{
  "d_model": 256,
  "d_shared_expert": 0,
  "router_score": "softmax",
  "init_std_router": 0.026,
  "norm": "rmsnorm",
  "init_std_qkv": 0.0762,
  "init_std_o": 0.0,
  "steps": 6735
}
Below are experts of layer 4 (counted from 0) of a mixture-of-experts language model. Rows are named router (the router's row for the expert), down (a neuron's output weights, with its number) and show model dimensions 0-255. Each number is 500 + 40 x the weight over its row's rms, rounded and kept within 0 to 999. Numbers have three digits each.
Before each expert's rows: a language model's description of what the expert responds to. This comes from a sample of Wikipedia text that the model never trained on.

# expert 54
Description: Capitalized parts of organization names, especially political parties and sports leagues, like Democratic, Liberal, Football, plus initials such as La-F-ayette, C.
router:490503479471513488537386503490615441472441416520469485502518574512512543507474457489492479403465491471513459449480517464569513523498518459474511537491526522474467562554548441555462491482556478524510526528578492511505530487482529434459489556517571530536488466550461516482477486515486474491416488524549508520530544497423545533506506503486544429575515590526497565522479469469527545521564455589445496528477473477494478544446505518520488496486497431537571453453449472493461562443531513522525493513513538511504435513495508471456586490545449511495486539625458497526415453549483457536451506488486507437466490572559490485491553509492543519460520503535561451469478509521587478515467488489479530567588542504491494480516563482461518513503519440502578577467485481408497429522499471
down0:527431480442527523506474411448485440505517490504437446551407511486503478530510462496466459454506539550575418512546480539538499460453499469448512440485453512503530500550505479567542473523512537520477482445508555497528497503521523484592552475446566469485498501450426554478532508560516469455431467468552448457446481505438536449559473499495477501476526472453440552475427499539496500482467391502443532516584479530480537437498501492507556457483504535484496536480441533481449415546520556503492468532499502532475483465552490495521471558447515560551446381515527497548455428568500494517512505499545582450591521525490450509524521534517508506432458498441459512545489569485552485505474529490555483555513503513581487414452514479478447505508543510570500530500512563502446522445488473
down1:506440520491493501501487574472498461560457476488519483520536585507534500504499459510519476395510481501492493400437517546535429511414501555564456493482470533482483476490532473482488523478420545490523461477510532526541529542467456547516436419560482464512513493550510474471502507517435516502522486509518537406537558489459496523512528452458493518455508511493508519510539531575488473528485463445421473454515563450462498459489559503552522559522446564482460476520518512487497466574455470514521484517500542452452510507520446441467522561464553481486552462496469521550541528506481537507459494414514503455483503521381498463527595542459561530517564478535535504462558392607418557438452558489503470530488428515454570498568556465510499483478503472537556559522464499469562550488456517
down2:540522449559531555476498485455475552540476553472588491458488508533449465434554518514498433519472497509511496504504516470473504448465516578472484552474438549475517437512434522586460513480452440450551520505482513604532530470542482502531468531539521578513443475412546391581493538525466491475531509557487474490430449527493484555467525518518538518432492421531417592499511483514487514451510515464533525470454496515500533579512482526465510457518556577458509494463472529500500538502456510519526550513487427564486492516474483453470537561446511452449579534515507502494532532515482502515518428454553448609467512439524507530499482527503460525499583542448508544520558513555438455509474482445567486506500510517546553545512521487511515424511427523569419471554492505524552476489540511

# expert 26
Description: Auxiliary and linking verbs and subject pronouns after a clause subject, such as was, is, were, has, he.
router:564516489457450501550449545441555440514518449496491485502560545571533556495541529489519498493447406470548501421455471441521487515498475464486565586452563537501443542571539425534421420489600486510519509569568489520502548496524512442458516517505520477545441437575460529466470499476560472451501492508516501564541548525479511510455471512491538436579503562486494483460487490489508544521534484591460461561504444465485478467436476492526454503525475404571520471473432523479519526498577451595521512517464529496513477471429462502455551502527480462479479573548504564430433483504501426487459509485517562514499525540508502490512509506512533531508480538487473457443500574503531455532497496505508530526523542466480415481580513488464535544477553459536493565469471471458496484531461460
down0:449591486489595499497453473555535494474521487547536521540439469517555533494520573511548455490542524408514475471510528483434506530539459513540508516484514552542431515492467483560474496509501457513480460504539442483525574501511462525554475547529515516535528477500541523476490518433515454526549451486490512483493510514510541475492502549490517495519495482489504432548498595521519483442529510464472556552541443484462483511518419486466637472484528503453569543680509417441401538430463499465509497504534477475460542425464559530513492478460552476460521550421513520534485558494528534499518570502491510501507524493483471588467444481469453535550553479532478500526465515471499466501557483545445534520499491540485539463447484420552446550494412496551521496463545518438506475461462515
down1:494521545567500504501483429558499451502533537507527467446444502523560469483570544454543511493534528435460514499486471508492449471477477495463527563477512513561604504548441533494521418450491483415499567526537468486529477496507546499529487530527452530476510515475430469502441493532506527479532460507491491473501552357478524508543494497466472497536518553481444474465475522454468498543609494500517579489532514498483469453511542548453421497510599549488465492425474563503425518478553519546525467515544502576508566526448510450551515542492524481573449536487518490548515526526468511443549491553536529444449464568496507574489442532479562479498533472464484567502453423517565519490485538525569481543499459527545492549478560417481477459441470422557584507511517529463489506467446509
down2:497432494490491554512456453432531528543452435530503495466512505457470515494534531521558411507508505464492508491500491491577519557448503544489536597499460441483549485525501553484494498428457467473412418515496604456531542555483507473451497471480461479449497534495514477555564535479446516485474471496526502442482567504502596545445426488487520535462562446567532482418457471446507493464393529472514574451418488501517532498527466549520465535549476510582556556498482490548547461510429524539488470573492473558525478561515453568466514537506476436552479525470543456451489529528516497483452535553447472512517424529506475482576527528525561485425498531532506484441523452522513516506485488583464554474522487446531505531561515469475480526537593479554527536495484505555465476524508480

# expert 58
Description: Pieces of Spanish, Slavic and other non-English names after a capital letter, plus non-Latin script bytes, e.g. Dios, Tucson, Svetlana.
router:543510525477454448535448483446532467468509507534481474478566515500547504454535474449499426452472443465535475444466506429528470539510469463502547515437528513443463554561526470484486476495504475536487481576555529511494521501512526472502471543469528442542440486572476558558462464445473434453499456505571496539545506530448477525486484517472557416524472548493523513477523420508590559509518452542473458534510404478496505543517511529513469493468541464505541483446437578450418491440532460526499474534509581488606470541495499505479557511525474492512482511597544515461445470525444442515483524421471537502460529493551477476510472493492567525511502505460515488485513497540587467543489548507457490551560523456488385530552504472443514525460565413531546544459447455432526493554425474
down0:518509537546522485466507411512545494410487523539503484519591434487508536570509500496523485588503539495472439524507562471500463540472462450487563487514504444492472523474530512436545505519467581522460532471483490491487489527523495522432466479519508502478503497516597518497445510536477557472543476502514535444505447527494537456540502505568430537544519503493496492534467520492459495445466517535510574535470569493539532509482466384607535515519469557504518476395539513427573488440539467487520508490538436440565451539441478512450453487473545481512498497487484460517495517487450532471445560475489590532487497474467546479548536488498517461514549481531456516539552503478555407563425513468600472525498492535500546450536527445514450533436472510482471521490578491435430384531487464
down1:475555498516476443432526516496568508507497519525493458460484441494456506496521450507509453418488483491588506545494503429433509517553500512468502537540511484574536464491525529490571435450470492565503577505581498494485443515504535507423494501505528514511582581451510464430526473523530512513549508480476532530528514428477494453500497519521458533491565477419561546519495517528539442493519474529577569487482520490476538513540493499476479502538464620545458575490515473441573510466454559482461472468503492578514504493477512477525537558486541499497491488505463483468490521497514580426519479427521503593485423496438454535508534515427545545457389446513591463498512434414449463500534405503523515524442491544529535486521534520467521471475462541397533483502450505486495522536525537
down2:437431499494424507513523469566511470487490547474559476506472490539549525504564484521548414514501554584576474517504495474526477485500530524544494496469559506445516468514499514524653499530526553464443487506404536461481467516548458428530514522520521478514531468433484430508532538451592469507521491478462504494527491460508490479473497471514505518518543539504589500514471487529494430467588496513507495445459460528398462525438523513476550465475548463476553549475495496519517548489435483535550480496438529509506412524491458484487458518405517510476543401514537534412533439490526508540505451549499473438511501555513456492524585470450509453491541479504440508476543501453538507520418539516472531542522554535457472560544487535457438509547537503538413527456500501494570428455490518

# expert 21
Description: Colons, hyphens and line breaks in infobox field lists, such as Other names:, IPA:, Children:, and "- Coordinates" lines.
router:497496515471431465552457535419521423523459478481450490453555521565510532479454483543569462453552415470553469433479457489533485553471499523517535562471545523434525535562552465489503439438572444490510504568514473516486521515477576436441497484505477473518521448468470513487436515456584422472459468482490469522545574503498514551442483545466530446520487572477540532443511441492483563482559453523411496567486459463532486481424504476527432500486462432522522479453443535583484513481523474560559545487554581477545445510470443451473546494539466468500436501557526529478449465480502493518440554505501543437513535488540509511477495504523557557514518570428531479473473512511510487451527504514468555524495483468501512495529534492484490527506577508449568563415477453493527454552490462
down0:529547499508478510536587591509499563524525543532561512491447459498564583527501470508456625512506478485450546610429491569462523517452551522535587465528502479433517451434467481502481471556470551470530453447519510576442543523558520478570527618584550509549517521526499464526523483495539492522524498459560494509562535506528480462461519549523509484546523496465493497474451534572536434441592453522480511418499476506532521483499421494485520489465517518471463545542533521476555603490540550419449408525570497488460492441462471476471484525492481428515526473512525554506539490525510514473564538538473518495517492492515508479497468494532496466527524468523517459490476484484450510524465445493527411542403500469488481520529468459501540451491478502498487431535458507460555482476522478
down1:495527490485499450448499461568478498569503513445451484502465552474559526515565465508521551556452490532586441514581521479531508487444483471482523551465482428529500451487536513568562497499462525512517458476504568526369440485475483503509591488502542421482447511467498501490497514436490528493559475501426544467490541533546561494454528450444519459468477502436463505456511491537482456522599550496467504536455504502484450491532485512457502556555567490524517528379486475519519489534459494461469473522513398510519505512504460510492546499478495584494474553560530446514512552528503557517561476451565496392503477443505513460506485533500493532535547489517588561466574569482453528526560550556433461549495470515518543533500473524494527515460425516533489502576482553512535557486505444
down2:558482459530516458494504540502542570495503458506499612522506490478575577499510567467487509488488463405567435497548504521529525416442478518446458477528463484446440491570470500494555427525499475472465507455522498490511539537515529536499534505576481467485526482481510464486484445504507485516453470496521459543563520528548508481463469455535561453520474584521416507471443537478446529474538507449486524504517533478471523514478545457580498503474510473500512538576484452474397543470469513496505487544515518474451530486458538440547503447487576486473566474476466491535475495596451533484501544526508469461516567488480464588504521526514495464536460402470472427528406514499645515491523525450480503500552478464473569540451510498495441574479505505471499451572486527509485568458491412

# expert 7
Description: Words inside song, episode and work titles, especially pronouns and auxiliaries like You, I, Does, Did, Not, Will.
router:597524528462436457577441483475551430469526429498450498495581604557543526443498473497486474468446436462492498485453569482501517568462470514496470603476521552428471551606578460512484449453532470506549538562518499506495490482536561450435507535495496508495497492503464533536493508412525457476480483531549518528554568522419507533515458595491533420559475555487530514536465452456502520549546443544446501541535414482499516538426523510523473531509514453536510444496454521479494491475515471525516513523476548494558452443469520502490555457530412471530489537568531461431439420520469465536465516479503493470506530498528539482498526536512520548486522504487532443433469523544538485534512526529465571532516472501481476519502521509452447514482540462477558558438475511431498486553514467
down0:538547445498526490466487495496470489549527612395491465529446490591509575399512561506491506539514510509578516475460547526482510499428463443454572459452522493502537463500528436487407493557487466509547534539482498511476544563523538556427474448540428544528466563519497528522582454458523475537468556531456424451521537503549482495444570553481503493487494505565510468524513547530488525504531520537499496518524488538485506462546511461420521527537558519506524546584455557534481520477509591541473505561505497591441515461457516459525508499483520509545511497463467518528562497569465509553537507442458521433480429550526485445501457463516450546464514532510502434434577493520480546486529461495505455489516519454495547518485587455509572484496492483475573488465553445517504509449477501
down1:458599541506501474562548450492471527624481510483556442464470465504511526507499489533449503493498511468522436550468535551516562573489512560524450414507433504502556488485521465466532480576515491519449537479463497531487555541549454520509522551521475490529526498520525510422455499503529476459485552522556524545434518567537497443491466488466501445494490511461434504476530487521487535512518495495490547461469535436555484499480501445501550418571568544537586488505490483416582497488488440501559429488433463523482473562535470480529469500531471534554516444513488498530533493570453490526471505504462502447539535417458523511531513528487484426530472474523486485512484490481491573444502478399628506518521525570468510471538453491589484580459503504521431520543564573498461508471455559
down2:456492510550492506487493525510507508508553531527538478546483477555491494573523480484523550579490522508510515518492439460496508453515481464520458483486537535517484492469515516537440525607523482525444497472467490544501537560484406507428450518510474522481507494535564512512447533537511462490485442515449525492460467509624484473472552476449510520476482534541461508534533421558509532465516496470493570529531506515511501467510417524483525441535535478447452510508545539563450500469486572522554518512562464511530465531463453517534535581535591490513503541362608558557540541536469439446427539553531486520484479568461505510480493512461456427514524540458468514473461439540580473511535503442445453442512499413394548511516477500548471452505536549445484440533464499552510565458477502

# expert 52
Description: Infobox field names and their colons (Born, Spouse, Founded), title equals signs, list-item dashes, and the after of.
router:605537491485495449474450553455513457548515462536508472525547576558542538475508478469551496451462467462527454471504518459558477533482452486525510517445578529458518580547580496556479391510554484485553538541534483520514536514479547461447519539469545444515489408536477522509510506457537429503479480475541468518614576496444531522438464512471560479546465541549537512461478463456528574521557457521424495595556478490544481478470496532522416476492504460555558476444439524491482561508490462588514532489546539520566489501429469434478559519571482450497481533544516538470457470543488453563472542446524572464480472497559566518477490504504510551476538508481514434473461501480519502498525494544469521556564483457454448515489540466461519520500527491455513528465458478428467499509517486
down1:494464501530516579512509534529453547456516471565541557543450475407541503496564527518455566542507432475464582510473484501510470513530492557511471456479548495511525568510413507499510524457510492506533501498579493493459466499559453507571525490508477490586501452460496569535498521510460469490537469509526549606502416541507477518502573603498578481495519494558473484468497503485476508490506503439498483515465520475488575588482515530503509448546462548519487432521460550476499494495475541486422468558517553490417604435517540474490535485554473448432536497473553513533448512533505488504442466493509417512499444519472399500536470560573568462504461544522455467478417510439482475472437421450498547476499544531482479471515477513496426481455506492479523539477543452482527466417531512
down2:546568628514554454539508490407519520495513550528499451524519522511580479506534559489457539465437574439510444470504524476437503508505478521451467501536483453549496528439403515526552512515472484497440470461501427442461547527471499470481522508536463529480511546538522489508431472540514516468542439524488469441445535459484448518448458452445590590563518471500456531484528503451554499511499488456490513497440521447489506521458475556422504484506479481428527470547487433437408482452433576521429540504483498559499475475479535446479518489519552469523468497470452490523483536455506528517487505515447463476580444517475498499498435477508543488513529587458564538552499456528428475481524489513497445503495509562500442502464495532471479487552437597497517522384476556509530488488512544
down3:470486486561540478489560477474469574524533551470500493499527496397547486525485575453488434492482526540381541489485471491421459525483476617581464467481464492494446463490435553523498551463453492465486473523454482493448491534449464519481471479519533477535533489488537528548462542477466492566486456519508477481523453510543488441427529520470441492600521478471546439545508471554539529545475581498554519481495518528520526463467496537508461496526542554551474544497458437451514494437491499537509458458459506534521469550544508448457471475494532445536516463367510466478490502467518539461456478499498481484478516514531446509545575556526553498523438501532430511543586387566452502503566511535511487514490493527563524504423506452545493477503485512399543557465492413530505480513530522

# expert 33
Description: Sentence-ending periods, closing quotes and parentheses, and object pronouns ending a clause, such as himself, him, them, .", ).
router:544485513511464510538412502470511446530510447501460482565557562536502522450493465460503453482472385464476514474465530441549543509472483464500451585447540552472492554568523445556449489483557479500493490543558454522459527544534513405500477546502545457534490427561432544511446503473540470489460459479540507525560555451461508524482458529471547439566475549458502475442464469434530546523532466554432478557529446483517504513448513545529443477559503453571545481433459505482491532475519512569497545534481522519523488452428474519453575485555475528497466559530531500444380468503490467569445538498481554500464460526550571502493486559484537482505525570511516467453537557495541426483522494488470548527522508478475472518508482478479484527450535418507508539441497472464528436556463461
down0:513520491495493501443432430541553617561473419516583467509509469508495529534523559506444518507499533469481472461469490510563532477521513522479569485518506508609535512507429447434457499516526464519534518527494472496491510573572480480469522540450473497477516472504571508528522485521492450566497448434445519512480476511447479492486473485525540488553485526575509397547506496518523474513500527495513477517520491418452475505487439563562453551502517488570579466466426557494530506540515502517538438510500496431583451500559475550547493581581572481472520552464523487524526544466468520488526491496513453515482471466462456471410488535498565511468578370491523436503484587477401475491526516465527519458526496489465541482509520477540553486468467455445499413501543490530439508482490525
down1:508546550498481492482547458576490530500454494493487449492503485489472546522493436470523558560445537459504509500534525520536455519498503531477497497507493536430506426488546565505546557561537470475555501358407502466483519511482475483479530532487515466500510547473468479545505489503528539509508489473498519452465419464553502556522532472494562529516464545533460560452433411526500493521459481541468519504431542555498543437530508523485510484527509545524510535433551470557484488463452594519500538484470479494531458475456526473471537545603608474446500521319500485478492521529502498432514480532456433484492474461547513520487387467444472536470510489477490487584481529505506492471546487417522460527498501524527555530519472475427490447457422468432491434568504541486459509505512506
down2:473454482552488580544544429526534564441476520500462464502478515540479513555458525560399576523493506489567490470491549511497504530475561513491446476538531526525533524516498529530538521477481513441500499549514529503518606583511509532479561548495453446539507486476491462529561475436439483526463521419465480555454518486439432541502542468539489536461569502513541446481493544483545437564448516427555523443515531503567435526543478534574472554455495545496515464487465495516540450560478493442457489447455480467502511522477475547484513526485468464467491464454453514557469494481561501532539448517540552490511535528510499437521438461552571465467494473448590491530499494510463506513500534483479508446467572494450547574574563457483502412556513505470574476483491532534399467538585511

# expert 47
Description: Conjunctions and sequence words that start a new clause or step, e.g. and, but, then, finally, However, and subject pronouns like he.
router:553511487475471475549461494436560464507533437529476470515557564549540542448516472447490442423466460458495424459480537430513485553501477467484532561449542493472489553553584430532474476484549475480528502579590496550499540496528531442416506550503524438508457422545458525474525537428536464477475494532556478521533550487469553555447476534480561459561495546463522486448530464478510516519535478591438494591556463518484452522475477529526473469534489507537525428425420541486481501487538433576516492540507552511496478454432468516482572471515491500504483534547550533427457474519455439563424549481454552493507488492476550479453498528534547523538498510496489463446505551483546463515463499503497528546535505482437471498507530493500486565465577493519518534448421476482503427520481437
down1:552455456443520525467514470550528529505511489553441482499503477456544599518494534502545487530519494474507511503546471536581523498481504566492533439512572426530502542605486488470523543456477480486454489472472560469646554514513506541506424501570444523508573524487488521516480529502552559552465548491533536584465497513548494549465489503493523445481530523559429499561506496511454468535464529491465477486523529523528462535477517517499514483406500463523484514453520498505504502559509568447458541527445485566470533487472489508429512548544433544548587484420460481468530487485509532467620514515453487433505521513567509523508495502525457495465455496476445509531550543448542468580452513569507428488434501512475450541506511484542449458422514581575460501520502498512535524564463441
down2:463435448461500485472499506406459520514497458500484494529484502490494510531553472517472480485542446424544495512509592491450432414510479547424505500470499473486554479490458485369430497468491639473483503554460501538473471594489490548498505538487451508513478548465477480427449434498464464480481520524506452498450526460439436556469468422477499485464530595492515542474492513503553594498468505550486492472482501516502543519487505501547476499436496457469596511551499495508493508522493483472521431494529382535530536593504455454525477482484570526532516502467474517497575501533476482473583516460500512473499507568490479532441493540489503404459527511510511493518512486431496554466571464426506457529506585576462481441466486537494513494453557529480552483471548485466461463442518510
down3:547489414555511532475525473515441484483526504473478512529493496483452547487451503503465479502467507549520523458441518466547435428516537572561491510506530508455403543411413464552521518503517541533525481521456546488500542472491436455533531510513483465496592465501476488407466565503562487562481441501454457471542500494479491504535418544499493567563511481557597538497512539510513558531513540461529480511507543499500468467509410541508522541504571504432618515584548445451536558511472478538503497476471485406474472508482541476570534487404544498523464541472527518497470515498471502461564582473463471523491384492564450507496453477485480486514483492529485499502497611552505436508507527558487474475442515511430472473562557510483467515494436535494481501483492512542549550478528492

# expert 35
Description: Second words or inner pieces of multiword proper names and places, e.g. New South Wales, New York, Eistedd-fod, Viet Cong.
router:534574468497466513564469504427573469475477476531517501458548592528468495460502493447533470435409451471509503411457523484500510507514511498474518529464505521449486554554573484489505441494507459496546561530582484492486528476502531461452498473458508477518495481569429502429548452459513438496477532504544527468544577509416518551503441554473568410529518511503523566497485439417519552571564473536447537527508497486464513530437482538493466518507486364497579530460491508472482560410504495530504538538472523534510468467492534507437550495511468457524483537580516505480455451511486512536467533467513578466475498508533550480491524527506543463509507501473555434444528499519504446524437498492485520512529478497438476443503473497421536543449491448479547544450462422426540404506502479
down0:457452461484521493473445579475532471471486514522469469494513501434532451537396497473495515490458424471441567410547485502534494521514473537418532545520531520559532536517555541450478473489525481531482478519539515470485524444518588497501512492489468492521507491564451551514496482521520456548557494448515441425436511555421486528490519496545461550472503482497450479492476459565472487526449504530503470509521567463504567483511504534487482518454518531546471577490578431530447477534518530555549419480493549562528507470434531482557506518512610564540415486495457589461543500545508501489505476512506438489487505494490485584431495571446491496493519444444533508538506506442469450430464458516466459486531563493487536509530485478490541533469448540457437478452616423455423523507498448
down1:491512463429524482461508495512457456486503504512494424562515522477508490539551527517505509530510457454415459504439558493543506536512542530575437480552522495452554422513460522504529576543506512513546424531520449506472442464480513483476496590544467461513537567457401468541598554560479537447528466556437481413538520484527418454506468465472561528470481515535530512464514476577566535486554427462453465473483509435553524536461503437459512467542450470520415468513505494491590486479470531505436430500498477443450522528518543458536552541514533529454510544511479548411463490489433470558480551475499474507520455452481486500458489480503498496514541501475483462559470469504497489543514507482501511505545542514564500543535522424487647519500536523506516553463504522409486479505462499
down2:486528554557486497522451518504474505516416485551512510478586464427476506523494535496486528481472520485497493503548492474528480485532525570380464477534485533522429454457452521511422489445456526556518451431365470486500502494508531539502505476481497491564426524512513522559497471554536546564487518486527513525546433475538453488489533481483491546472477494466438453511443533515553446462485505487476488540573411452400543515543560508463477468479493578523405511527491483465485436539498490492503475494403452447516471508521493530511454512473512557526472459393482518492482528427544508571447542505456533419437616455450503498484507503500432548536501488597487478506515434483511466447532526459529519479499483520492503516551451462489461517474518528471517415440528491452509471481554538

# expert 55
Description: Middle syllables of foreign and scientific words, often vowels or vowel-r pieces: Mesoz-o-ic, Nav-ar-rese, Don-at-ello, Khy-ber.
router:593510517486499498515473500420515462492510438550502485469566568530495512450486437501523461473424505530487501455460523450516467499552526502474570510481538514465473599592529487509478489469496441546538505594583454527538520462556525476438500469480500481492484475535457546535487481450499417492501490501551544487528536469415464550452486563507503424545469516508495532508483471476506502511515544552447515535584412446472461496430509550502488506475538482548529446391476515474497567487522446503548489527565546493536449467448487515478546500525415502503474560557537536488425494483444451512441508455504563453484492492545528486480550550485564485510532554453521484496493521505534441479513481517433538559511491509500445545514551434459511539453580428438545572489430428446503481533483460
down0:461459529470574531523564498482538467422529560499486408446430496590463463556513455562539536548578458530561569510486497483473520486469549543515530473547495516553475492480499522500437525557529552464554522590579586450477577463492475468508449490378479472569483446517533573473467416466540505459545477472540499536471493490520456503537489426529495476465520539462552468364568442551525423549507493487512477526478495547497479507502498460516506510511496508485470421437503560581514547502486450492515528510550498506484467467495479491482477443513506520512490449536479478548496482564448496448515535530498551502509512522527485508519461529513524492493453548421540425488484531457555520495530461430555537497464423481524460535474574532468520428507465494555552516513492520477488483499469528
down1:582447589559489563480538484493466482496546453473465493504506542487456495550540503520511559474527499483590528503487522484577535532574545507541457515519492517579497505466472511518514481478463538534497497500449516534560551525588551486452501477525500553488489427474457515474557470482506521499492499513465489542436520463544500505495550558467484502485535517512571489524544536478468520449513573451497561476461615491615481524519583452565547450555599505452497483514430487505504467456546544459435443515514437535465437429455454510492436480450521559509520558518473457466553498445506544495470478545508527446548466534458475489537541508566533577549536501520475516468496570510559516514523403471460514494474560481467553578464475480563476539583482493498529491510468509445502480432481532
down2:481506527574481472442490454576555473455531591536505530533430479538514599510507533475480575486569510518504531519496490555426520491516537524459546524516548531516522511486568535584517505539465479493525546520481534559481533547506571511460598467504496495483525524544565504509464513520482469497510495457526453470515466585559482460512523481479500550453504494498531549521519483519449476499556521407563585410567524550473453510469515496502425550495486513463453578474484582541448519478566520572467520523494429465436468504515519487485484522433579424503481519428522442452556475524500501495508449530550459484483576461549452477454406481471502522442466462485493517513462525509459464493375479532483485453450528471480541534510478531539505456496449511451556481534511459567515540471466482

# expert 24
Description: Line breaks after infobox headers and list items, like Personal information, Links, and names in bullet lists, plus prefixes like self, multi, counter.
router:550603510538486513509455536433524401524568421516506511531518562574503524447526432458516449457418475478550505479472525464529470538489470483511496551488494504479469525538536477548454410499530468505544501522486506549502582500543568448460514501496529470532460448568457568518472469452552466472469436479549503513500524486431552537441470558472548460520513554524507503454462426439529515550549484578449456521506472541529479544430463485570473480496477496545569423471474496524510524457510419579520538550521530455522499455467488464494567508537478497498517559593524561494405448512469493540436548518476534503464493480553496515478503500519575523532480526499502475460519526493555421490518529592476526531530555475439457517508494444475550486494505477474518523426476454490442464543445504
down0:516391482412460544492491482565489448556484501549484467470551518423499540496475475526455503521475410484486506448458552493494487491481477531542500536521475478487478535554528444463560521543500519513496549512431422424499496515470418456411477509520427493450479541575465458485464477471564477503488461410535605500520479468511485530494467530499499512483492505525509485514499451491501524417512443546530559520568523578493506392452447525494552486473511518560430503513460541524534464482534486507473537477397500517503528497506481515471461518531504560527529512558463504432546518489509486455553528562503580420441440528550484512491503441467495495420504530469461510635518522525480466482559466501494490531562574445551474519466464449494519542475523486519542462449443541503538438501468529
down1:410499560467522430461468544511491523487476562488502488534503505418525531558416524456457483543496475544508467412538471473497458498552431439553470534542547527478577513462494557523479513501497484449562502500477465411492525509521470466515467493482513480534483499464512449547539469504441473465487446461534486430514496462454522461512479471487585482522480586483505460508434455506472432500398495529502473483439516513478451530572513494442513479469493491517470518525491493496418506460463490458489483498446465479554576495543475552539508502485496482590528556427474523471609440454520461569489531482439488531533501480452539526557513439468406474479512486478522514538501474480487442487449475516437537495388446430582501510511503530537440442422449540464489469453539476542556490457531548
down2:536536526491483525584523485574487549397487591448567521523498446511488462587474494527496504558500564461464488502570482528509531484524459500525523469426549547523466467503449496492500515501515513488508499540412455568534578547507492554532498496399544505554520496523536471475441506483408510472490550529520539513504471510540523466479530581539523537510454548443494467532475499510501474434549526486421588482432432460549480509505458490527461546481496547514510482509473488426442482442454548486465472489451480460533509495452444509506477488474552439565494472496491498523523477539483547479548572539531534552493507479478554556490503377422416421496489471441497458522483538399500528458497483437481519444491505568510531502567485450478567507434496529483490444469496564465554495501509497

# expert 13
Description: Hyphens joining compound words and names (Puzzle-platform, Techno-thriller, Asuncion-Dagñalan), plus the first tokens of bulleted list items and ISBN digits.
router:565569487465461449512474567469510460516537438556488473553536553536533512460510448504493454459436435472530497456499507445550540523494468464485505570460490510486467520514590447497454472448534488479575517542518498513496538518542546437447502492508523464539467437574471533505471501471547473495466491501572527497502548460454467536504488534475531408512477550518527550476480450425559540562574463550412472526491464491476487506468489482490489473514508452554558453418441532496489553426522469573481546554506563541557520430439488479466566421577469495461439508551513519457429435490458470522425527471516554507468524480557545511494510478482544504523451554481522451456459501508520492524538530518486541515551495434424450481526537478482495517481566479507562540411459446455463477578494474
down0:527445510475509409464577563472504472506516464488464515480452454428501495490474540496525482488494476590524561459515478431547567588553570516523509554558506530500421523474458494490433495523482475520512485488467413470536412460525426485525448509498473420496544446516587454511517522557476493579540521505509496524515471494523492533479489531506477524495459509496442470518471583585517478500474582546525509496491480460426586476491429508503486492497509534495452518540568487469438467563486463466514448452466514515474511495524419483477521487505429531610495569487533473478497554453574464529581477449466438490480496449470455504508471536464513519518602494490498508477464455539414510462521475485556514526465474527510464533526463454526424546480511494524405466497554449490561493477451550
down1:426452536526499521494531447489423502517484532557515533453440485453578544472470465414532593450497485500492486488498485534456445545455514559489552394510460529462500455451503431430595532507520447489451593450448455443474534560529465526513557475568494534468537492457483437438517459473488504629447506528498505490486479525538486498531543464562445503534509399523421499470540522488476476453463544488530504484562515504529545475558534569522487488442569575462483464515555471530469553501504529493461472447494456504473569509473473516516514459531510513514491532412514475533493471504458487492515440496431481486479465489449489465498478476483441495478482457527450465528521412539494494526511474475485486494492502583531528512496496503547531426499442594419497464519454579479515520469539513
down2:446465511530476527461575493507472528498484477528578494479515544463470500500456472466502543488492496505542478595456487453503544488583453546512440468536521461481500486530512435481518488557548528514442486523518548522525530519489520501461499491481583512550540447442425570494470505526545583523539428570554494495444555554485521532454506450439477475543570450462519516479473420519535506446532500520521502427499442481549503503421433573538510573414513524475560494492551523502514458474464542468523506451512474590457491518523546516501521588503502521586570450508516414595526498485487537508470505480487509468540532546489459438520534483505579542547505483431494472524500529450420457433475524475468521515561577417493486422478461477555525496485524473513470466466527512512548413452482493

# expert 59
Description: Content words mid-sentence after "as", "to" or "of", especially "as well as", plus paragraph line breaks, e.g. symptoms, seen, prevent.
router:543522502486474486489467495445534441475519466525492505537574553571496543460523438485490483482484422478500464488485517409526455568482488430464549557498537545446498542578562448500487512503575446479595486537500487539543552526462500478461495536473507433510483419534456524491483512457527449449506485478532500482498569491416554546474450530469536470515498550437533455430513480424477537511521498573469489536520483506523560507450486574485490477531424482523511431452456514494468487497559510552508496582535549520562461476430446504439627461511456578502436540534501514503463457445486482513456564508507541511506490536499516553448493494515555464516474551450491444502479562473501481505500487535466565488524520477420470531522565500451467477415587472536489510435463507412538463526494468
down0:510540476559471529543465498562417561489560527484538469481475497578483512464509537513397578547517579577484407497501455495525448521506512449507521485515561450504506474524458477447403431501504506471505523433531518505421458518491478490568507485477517420518534524533483447541583453501490503438473439565500459446450467532463515478534502611537520442445496477515506561464507570485459510513506557445547484507498583530519431480487479430497528456430493542486476507546508480560484528466543477532503507496554544506586515590518487460489434457564484506547484520475529469539539499516480539516482387475477484488513522526485535424483457503510462483484479483489469513477461550548508456517558474604510533491483493458473455464544529493492542459493560532482454480546551459564522484536475564
down1:518494561569573497504464519500525560431493584472490493586466500551502558498555553436453552480473550568498534520566517548541469441461464472462494454468533563528497580430476492544479510532477424508495518440427444463474499563504514473541523566479546514541531534511465524480547481481549493481506493485536499545556456450488517470479474512530494479464438457460568452479463449485542490503510409450496531499483517546483461525464428471477453479512509504458520540565483531490501474491477522446491505480514454547420504552491404492440534561485469491439491485455545532502463540479492519503511529527452484480517462544548469597492498492539501494437470569426467487501429491521531462523504521512571510525516369483562449506495522546480558572480492499549435435579450551536475541440518443
down2:473549512533429436515520464474507526504461484492426564557539580501488515482475528457447553464421552484507554502584473477534578442484520567467560497490497556474445499498517515460502476597522506514521387576458489520532544496533507450544477508549533544471528521458549466467457409537542538574424484490530499461556494490472476465457504442472407504450537532532558454451487521539498523495510493510493558510486532531548468518514448469546460510518491537572490500451509553494480545575447527526488447486498532512509523552473504524540457538552459458476539461520536522523451461463532573476517445509580530557488505425538487513493554469501507517558433493492519466416436486517511534447440477535552504386439464518511479567527463517494420496462493508491512482570516516484536447478532555